From a checkpoint of a small mixture-of-experts model trained on Wikipedia: vocabulary 16384, 2 picks a token.
Below are experts of layer 5 (counted from 0) of a mixture-of-experts language model. Rows are named router (the router's row for the expert), gate (a neuron's input weights, with its number), up (a neuron's input weights, with its number) and show model dimensions 0-255. Each number is 500 + 50 x the weight over its row's rms, rounded and kept within 0 to 999. Numbers have three digits each.
After each expert's rows: a language model's description of what the expert responds to. This comes from a sample of Wikipedia text that the model never trained on.

# expert 12
router:520586495455549454457500540524496528501392530559429522508544524516553460518493424432469468509396404486532469540508515539479515487494526492482560562478546416457434452405466405536497539509543570486579510528476495480531513493556438458569487466517451519490543459472450536534459593445559492569559488536579484444408566535472523446462497532468448421508395487548604449601408496516547502507465381516475415535470540520539502420511489441452552510482570547486480401561536475480521374495622498507522521506552566397491499516525572413502479529457450403441498430546571576491516470459436419509456529494521529430512481480481545549544475455450561544487573477596460510611521425559411484586432511400517512465561422466474486448502590494531530437544495491611513487507450539384471454511468503
gate0:434387484347525464508490492569581524425506461508426453394447507428503543505468548457577577598466522498480468423540442565454419523481483472481476575578553439457414478491509482446471519476444437493475542419455552455571545500611611503512582588412519463446482443460486525496459495529520581566478489456490506457490469474542441577520579475504539490396508465524593444521498463481557488525409523555421541545501582493436507500525587419449510445432475442444461553568537474539483517483415475471486501393582499514490531502467511448554566546469493487466607449426431488464466488493552506494491478533577503491503516501554481513488467569405509524540525487564502474448528462403520462519453452463553509385534518505527516537430468537565587431492477413415538433442514487521543384555570520
up0:548500572440539415563402465516526478531441491560474481528455545470509497503461561495489554490508575628495487502458508415428421522502473556459437426608527450538535520489428491504528493513475494451555431415577446499451552426491428490492586519461521499500513576526478493560600477568531521555546604552475505409448510504526564440510466509446477433511526502643498547515444597506509525517535486503535539468442551528485493538530401540472484550409502463441529560573517556548497569550500547418501465540508475450516498456467577521559487545417388486508496467584489460451553497478417558547521437484548582585409477463493537478410486352487455522512474474443387529510487507533440561508476627492596566484544455473507498424478464519460471432600439537574449522565590454461532487454446515
It responds to: Prepositions linking nouns or verbs to a following noun phrase, such as of, by, from, against, including, at.

# expert 37
router:514481409491558481546534566547467505515450465534544526531457519472536504453501448445504515494445342558496507522537526447508456596409564507461493505483501454509546445497550521466402501508509560513505605524460490480541582533476481506509425530459460533444501429642476549421522503465535534504524447435529451579448620498499517505501559437445511397495452456378495475544480555526552495493517422477417438491503478544498574462535475527434552511491519466455478491580508540447561518443426519578553510517527554466441477539514453550448478483519502466488512523587569533417435594519613431428537447487492469420570536463451566405440365468538492594586438446556524482580542453417543545452495413585550445504505402529477431449457552436470458499570451547534446478452532468425510450414513536
gate2:439457562447520556452493465439375491458548526435401445432521547439498413484610505509489411509549573617463431532448493553540507459571438501452509526469488501398481536565414619533500518481493497504423543532489412530535503463449545526467423462463560579462489502485497466471555443466510447416492569407511408555472535406506503460529422442519420525508428486520514487480527487424454493584586480490488475569467454484476492508470463461595555430543469500564459542454466567512482502573494459452500496448539528524552444444513392436552473585489543567599472564466507505511475481427492566600501492521492510533475465523500450483548558399502511604633482512433539495533508462444580471479394557548578494569459465530482526572589511414503496494462544549553496453496455557495512429532544418
up2:533551493494509406560519390521503554452484584429489387418473462405540532502345455481402560455445442476486439478497447496535451526512518459435508446442444512560483515570520449475545540504509490428515483489570542447415555469468467429476524508481522443457525531479501565499481459446490453567417547503528591462592430462365535549434455537453493491522507538495506501500531436484482535495542407496582512486602448504498552535449498589585461450539502443472379660488494500522497499535568505463466506526424517532522525494499504506495499529560613477452484468574481512541447438527521579470547483433535527446598428501490444447484523521506543384473574528487565427527505490595501502569501486477473479460589508527493395377479489544497397467544424510504396538526509558403496514523500483
It responds to: Romance-language particles like de, la, da, and commas or and after names in species and bibliography lists.

# expert 0
router:414516591425578618459449465523526528580462465538549479471504531476518469538538460511526463477454474528564560489587489490551390561532422553570409543529597530469471555565375455474539482478536507430488530490400479457456435536571570550477565529436587476555489540591558572443523430570456455422461521507546504563587556574553545492458494421533503458443538467494563453578457461636409516505548475390506484580589503528499516574513522508577449438593479408518537447534458444536530490571615498460518502534548543512482442467459523475505469531526517605547491490567532490440528488462543499504497573480559544551512462448529578493487546461455448461469487394482533527379480616478508544491500512488535475521427521542465436512546506523523473471507478472458415485465574441445488466451479483
gate1:427476465451550516503503484478528473521505457518576524429575553449490502411480427541462453466491574466409458477472577483469512516511488466522452398556529477502462507663565477521522511399568488508579429482489486505601473558536477468456507542516519521557428495512428536465445484509515475489487592506391445477527602499441412508524493632542440526497490499467467534408518507359551468464506440471555513573464489538521453544559545471562528467474599534561526487453535456527482516528492589565506486460501496486601541463386525492507565503528422470506458565500589542493563503483543557549517584433525466494508605497506543548548483507563493480582557442539514411473475488486575491476457505497533495475416489538439563518502473406561483546545465408431710574575543517479445572553488506
up1:471508536493547521560590491532478445550503479489578518558610606471487457366456455591494450554523486563404488488470465537460543495567355560409469510580426386473425493586412574462498471594621541471469493447509629478540492557515405521426576446463469504459495474463492532524461446476524447501451523508524519409462518574486454509514470478493485545578517489507426498509520460549455424442534543514463457454446474517543537462582569520507524525484441461426513552502538493505432521551414566444520501490470472471475499507523479466475577416367459526529527575554493542530479435425504504529445581482462549480515538551483573418521548504524572560505481561450463624514470393476496408468513477610539540513383484430467511504500423450481503489484490459564503533512528510503489451545418515
It responds to: Indefinite articles a/an and forms of be (be, been, being) after to, can, has, plus mid-word pieces like te, are.

# expert 1
router:515516466527508459489409526493488465516499527599538505502567519539506550546511481456559607578583556554502463521496414502531522515580485492512527447543492509615459501544487462586499421509515541547464609457498548498578525460511510549445429483555542589440464374468510438579524553450521441527418472588493499425523420395442560552465531450470588552532502525495438492547494501513434496517492550552531491522424529436438374496506504567551591563416420431589612523494504511416529432560502584520397520436568571478488519558535499434492583486485550532474465459464493403567484582439399451523591592527493538542459558486506551539465455529531439458550438482482494553510532474526368469407606524494496594516493480485513540498471443464484449536545502452517509443535530497509551489476539547
gate0:512430529469509467462453518475470487419534532478435521522455528473553511466481523380495510547547418466456432594546496491446501593409494557577558610507557477481444371472529508543463473520496517499447469469457563483432522489612479556458572484558553523454495437459455521510532610441418593460549529504503476583570480606475486501377585559489521563563515543482578478468512519535553520457501501460449510508513562480461496452526470417516524507474505474540559472567515430483335512385523567471467476615546487513408492557471517440500464504542506513563530550486472467543430546572498593488497548434557580487489531504469521532508496484487431442497446513545520515515520536568528488456586577511478555534517565454547462641473461442466560440527556559536453619456514536540541426579429576
up0:477478561470444431525484535493529473412464556419510534434523495579506564384422598495455531499475505416525529559581503501456438421493548365500476560476526564539469482486415565526497531541468424620448515527553465499448439569455450490435441567568478513575508527532441512455395419451441455496438438465530500438418440465467557564516405525417549484544470491437405499476491445472514466472464493562412515430431441514540491472434561438551469512528373429476515528528514478497470437512489480484476472481526464561461588508477557488468487495529459555477426480565478432498595470494521547520527481597495398545456427525489514519494452502445488510506460456454557533426444536559579510506529601571460603477512428413520550533468572568494508510426548556576421502462508466461460518586593511
It responds to: Word pieces inside Slavic and Japanese personal names (Serge-y, Vital-iy, Karap-ety-an), plus after/before/under and the title-line = sign.

# expert 11
router:468617509539521519560514446584391524476480429465516429479487548507511486485450485383481377524521470489433402514539502481452576451476481494554523480519544549393474479492490481456459484498462525509520551525503543470487500567445540396401432594491453536446540581543510484508493495554467475524458430489472548462435513493523593509434527509434473469540598492418449386437510425484508611470541506455505526412462561562578588575530488570437444545494445447531473557490467454573505520523499518523454501470540531574497574545569488428390465414500509490471512442415412484500556464555401464578456500569602461495505466507519421484431557496503464430513477542535403459422480535465534474550520558468489432467492477460579531508437380490478450548479540505473510530467469584572445499601403546
gate3:527538454566595459500425463594487533531463564545548418413583492512423589462443555442414446432452544552497527531591453465443356457491570433502507541521587495494480477428455512513515475515599506472392563452414504494510501466469430570571537475504506475424417455459434514491479492537532413436490532525432544477476450533451482533531433453508530498601536576548510524502494439561476536584453453520504481516585469417551482465530547492520467563614495514517477591466582480535495535551431436491509527438437582501538444504435544538425551499480508522394483413453531412482564474516444540511493561606541544453554528467574460504500436453529428533451517552523447418561509566485505441454463508483560620481422480517565541461524468422497475523454419449523504412443480536513559478480511481
up3:490585478518583540540436496592551552512472572488494516462452447529518471584456546465504439491545602498445501549485448463547405523488494608465523448577527390477406438425417510512536556478521519570504560607444480434580509411514556579497391537463506541587468501338543485511479492497510503443532505476489465520409562450489447602545456467453452533389483488411501450479428513446445540551499505474522486480496547570531511535487537423479465532422548520546432485601544500494520567495413486582519586561400497552486513464490470561376459457433458565521502432521523462531480455466540499458516515443524510517496439596447426499545479579493520418446447586509563515577622486543566491462511511495567504484552505497464472388503518474508519486472524409490466452466496453539460542563510477
It responds to: Short everyday noun and verb stems awaiting suffixes, such as end, hand, set, fire, plus the relative pronouns that and which.

# expert 6
router:539454453491506457491494571513481542455494574537565495636511488456518525562434528508444558460450469506461465554355517428407504462489558530459482454524595458564523432510478532463553569406494470486457522496526472564476463539389546514453549562448547562493457544611545480512491516585501488539466580430488522463527467415572551482524493517486474533541467474386476414507467540501485487466471568481455403523584510495376515616477429541548432647514487485489480520504467448521549606484463524491451442522572485506497479498452520414528500584557477531531556472428461441557448537469564471451457490520517487511449505450545483462488552459534409459471477448433438486503557510433480489491521454513563537588373565493439597478467522429450436514487493605486387480456549517571580571546442556
gate1:597503567434529493446508488465525526486438551535489427412382487461562508542551533555544491583439500489509565574604442434506488590564431530492418454415550428490514513441482463531548499576504510398525510461593480476520570444513567448528417502509468499487495429529542435473439504477513456474566454416553430438576534523460442421504566529494405504437607589465553506451443447437549386537547481558445572534604517515510399493521505537439477532508491466506546556424443538467428461455457471432420518545428502566508514565434502518430547535477478528522520464566568464525510498499521494503511430514486504487562466390432471557477525524414606503533504472503487492503413407368537473544523453440443521436495545472537499580449463464546521501396528478510563483575472466512526532483421515
up1:508402549477441530506427525493549353545574484521530581525598494504387567458461524441464392481496529580515488491515409486504463571495505533461467588575488556618499462464526470539517400549522530511504444559441512439453568578436536566483479510521525495557486580535499513427539548439500573418516566472495479468452472501510494371512458434491418487558561390455507477469594563434598444495536482498503451459412465523525478422511539487516513443465473399502514423540419525399570503521566508551523415489509470562445509508484547472414477495530516512515489466522465541556530472521465540498467570546509456482525546428429443434417527526500517454553476582499533500565525351464488499491495436531482596479511442514525555489478444550500472543427490594500531509481525532539532627514526626
It responds to: Middle and ending pieces of Latin taxon names in biology lists and articles, such as -idae, -ensis, "Caryophy-ll-ales", and Animalia.

# expert 28
router:475450521552519574529567465489468471472442453508428480400535522477500534438544488418520483512451436459457548425555470538537561519425529479587462432365428452470504475465562425533450446500514540484544635516481459540509540477552466400503456490427499563407502491500542550424567527502503412504518470449532414566515605550447442523498602533435519457480399399504510546620548466487525611511451476500503473467545590458545520462452463571451449440446565600396527461510501473423462477412547480440484507503542544525464439488521456573415428551454423531474539517482629496390521558619567457589533452457528502521473510535513492418500492486510448519490529552504488439496514543456503507565508449544485463512562569526501449431491540547415479440499520493509497445519455509497472482499626473
gate1:543596510472505512530513463429524505529555472554472468459552481328608456567562578402440508464582489439429467378492474582528505471445559457508566455487448486564532643552490455486475394467483544490492478588410563504486542450521453541559488468537537557532513503439538547531502538560593501536533547509532500447385534536493507542651483522510554497471516513464393510610603449504555471509444484366441498511453502480427476543439468480516497490513470600549512518491494498450455487494407439493484533439485421480558477487485480475478472539428567471500431449446521518493506504520491515432477419498480578498546511531512521551554511469553460456546573487534525509514515493486391453577430525582430530461477490552538500553533525445588547525411561522402510422543513530474490498629515513
up1:479479408411513596510527536485506470487446526492501461509527437470429581542478624495470467504486514479669485557502445468526509582574524476496478481546586459514478438533497469422522418577477481575462468522418575526537538483447557534503437549568469589449524531521424539469461452526515548435616538578504546532523397482503406500517504549435547471439554621566578494398472490532455481458444505446492512582494477480481426511537489470553479439572489479468497496542456517500529487395427503501453449461521514532411590446580468518547536581496489486598393489457456603434450540470458545553450562403460447474511504420448515424475476500466506501480481503473461509478578523541544480521549511530473410610479480572567477523465508461425518494593461588442496554503542426487574541574545530
It responds to: Coordinating and/or joining phrases, as in Personal life and death, plus adjective or verb endings like -ing, -ious, -able.

# expert 3
router:527421504550466471552410454520517525550467542496455502578450583411522562498448567523467499507476557480543458490535511577455519401498507512402552538521498555482454404444504525468605424577455525465454578487413595555444443491495461497452572474532513485462452445407508511469557473429499513443483529417469460467430485540409572578535468548515545555560514471530502483476549439546469528499514561453495500366480499353508518548485499489528456463462531537526439520522497346480554588576403428485561456506441472429480505479550512483449426583567463414447479564411455454446444538476541491514447485561459453474514451418526538436488486489473529555475501511476536550381434426423603559418532538539453447464491448488572448559461443411459474558517566527522501549500547440470484505552485505
gate1:421478572517553521535491407541495462548590476467438481550551474504561427502518545468487419528552434494484543480576539473517510517578542486496512433431502555594515482442553452557455533540477483538393513555450517450444541540599516429494556541488469452502490407609477444531573404452469466464567497547432571513504498523560420556431478473484373520534540458512559434511482398600554497461520524523547583449506502459587520368445480461501505465452538473537439519547565427482342518503387458461603416457441513570449513457568501510435461522508520457502568512550400437558549567514528425547467452515512557460538545515575546588432523523524510454488420401526465449425521527552508470481525425493522525443577514490538542584477513455482519457446483424509469451456507452461541510516509518
up1:447593440642490530444545495569508488519510523477524638541574457451461391557493502500560520511558457550546503516443557523531489487491589495529514480468511461572516520537452475500517549534548588471460532469520557469470513484384492568509498432511366556452574584403458544506524375481467619514514545481438418488460533445516612488509511531416569542478525506534427480468569460450540519544550527614495500577519539480616451422519544458518488497486474516533483452463591471457439446531465519422553622537562421543499572583519527529535503470434470486531501469537501550498487606485456444558509588513553516489481441618567479422538489470652476441515480558466528571527512457506472407455505537534509543482475563512502555490523498540524504583463499444592555476535531519492532483497471448
It responds to: Month names after in, on or a day number in dated prose, such as May, March, October; also time words like spring, season.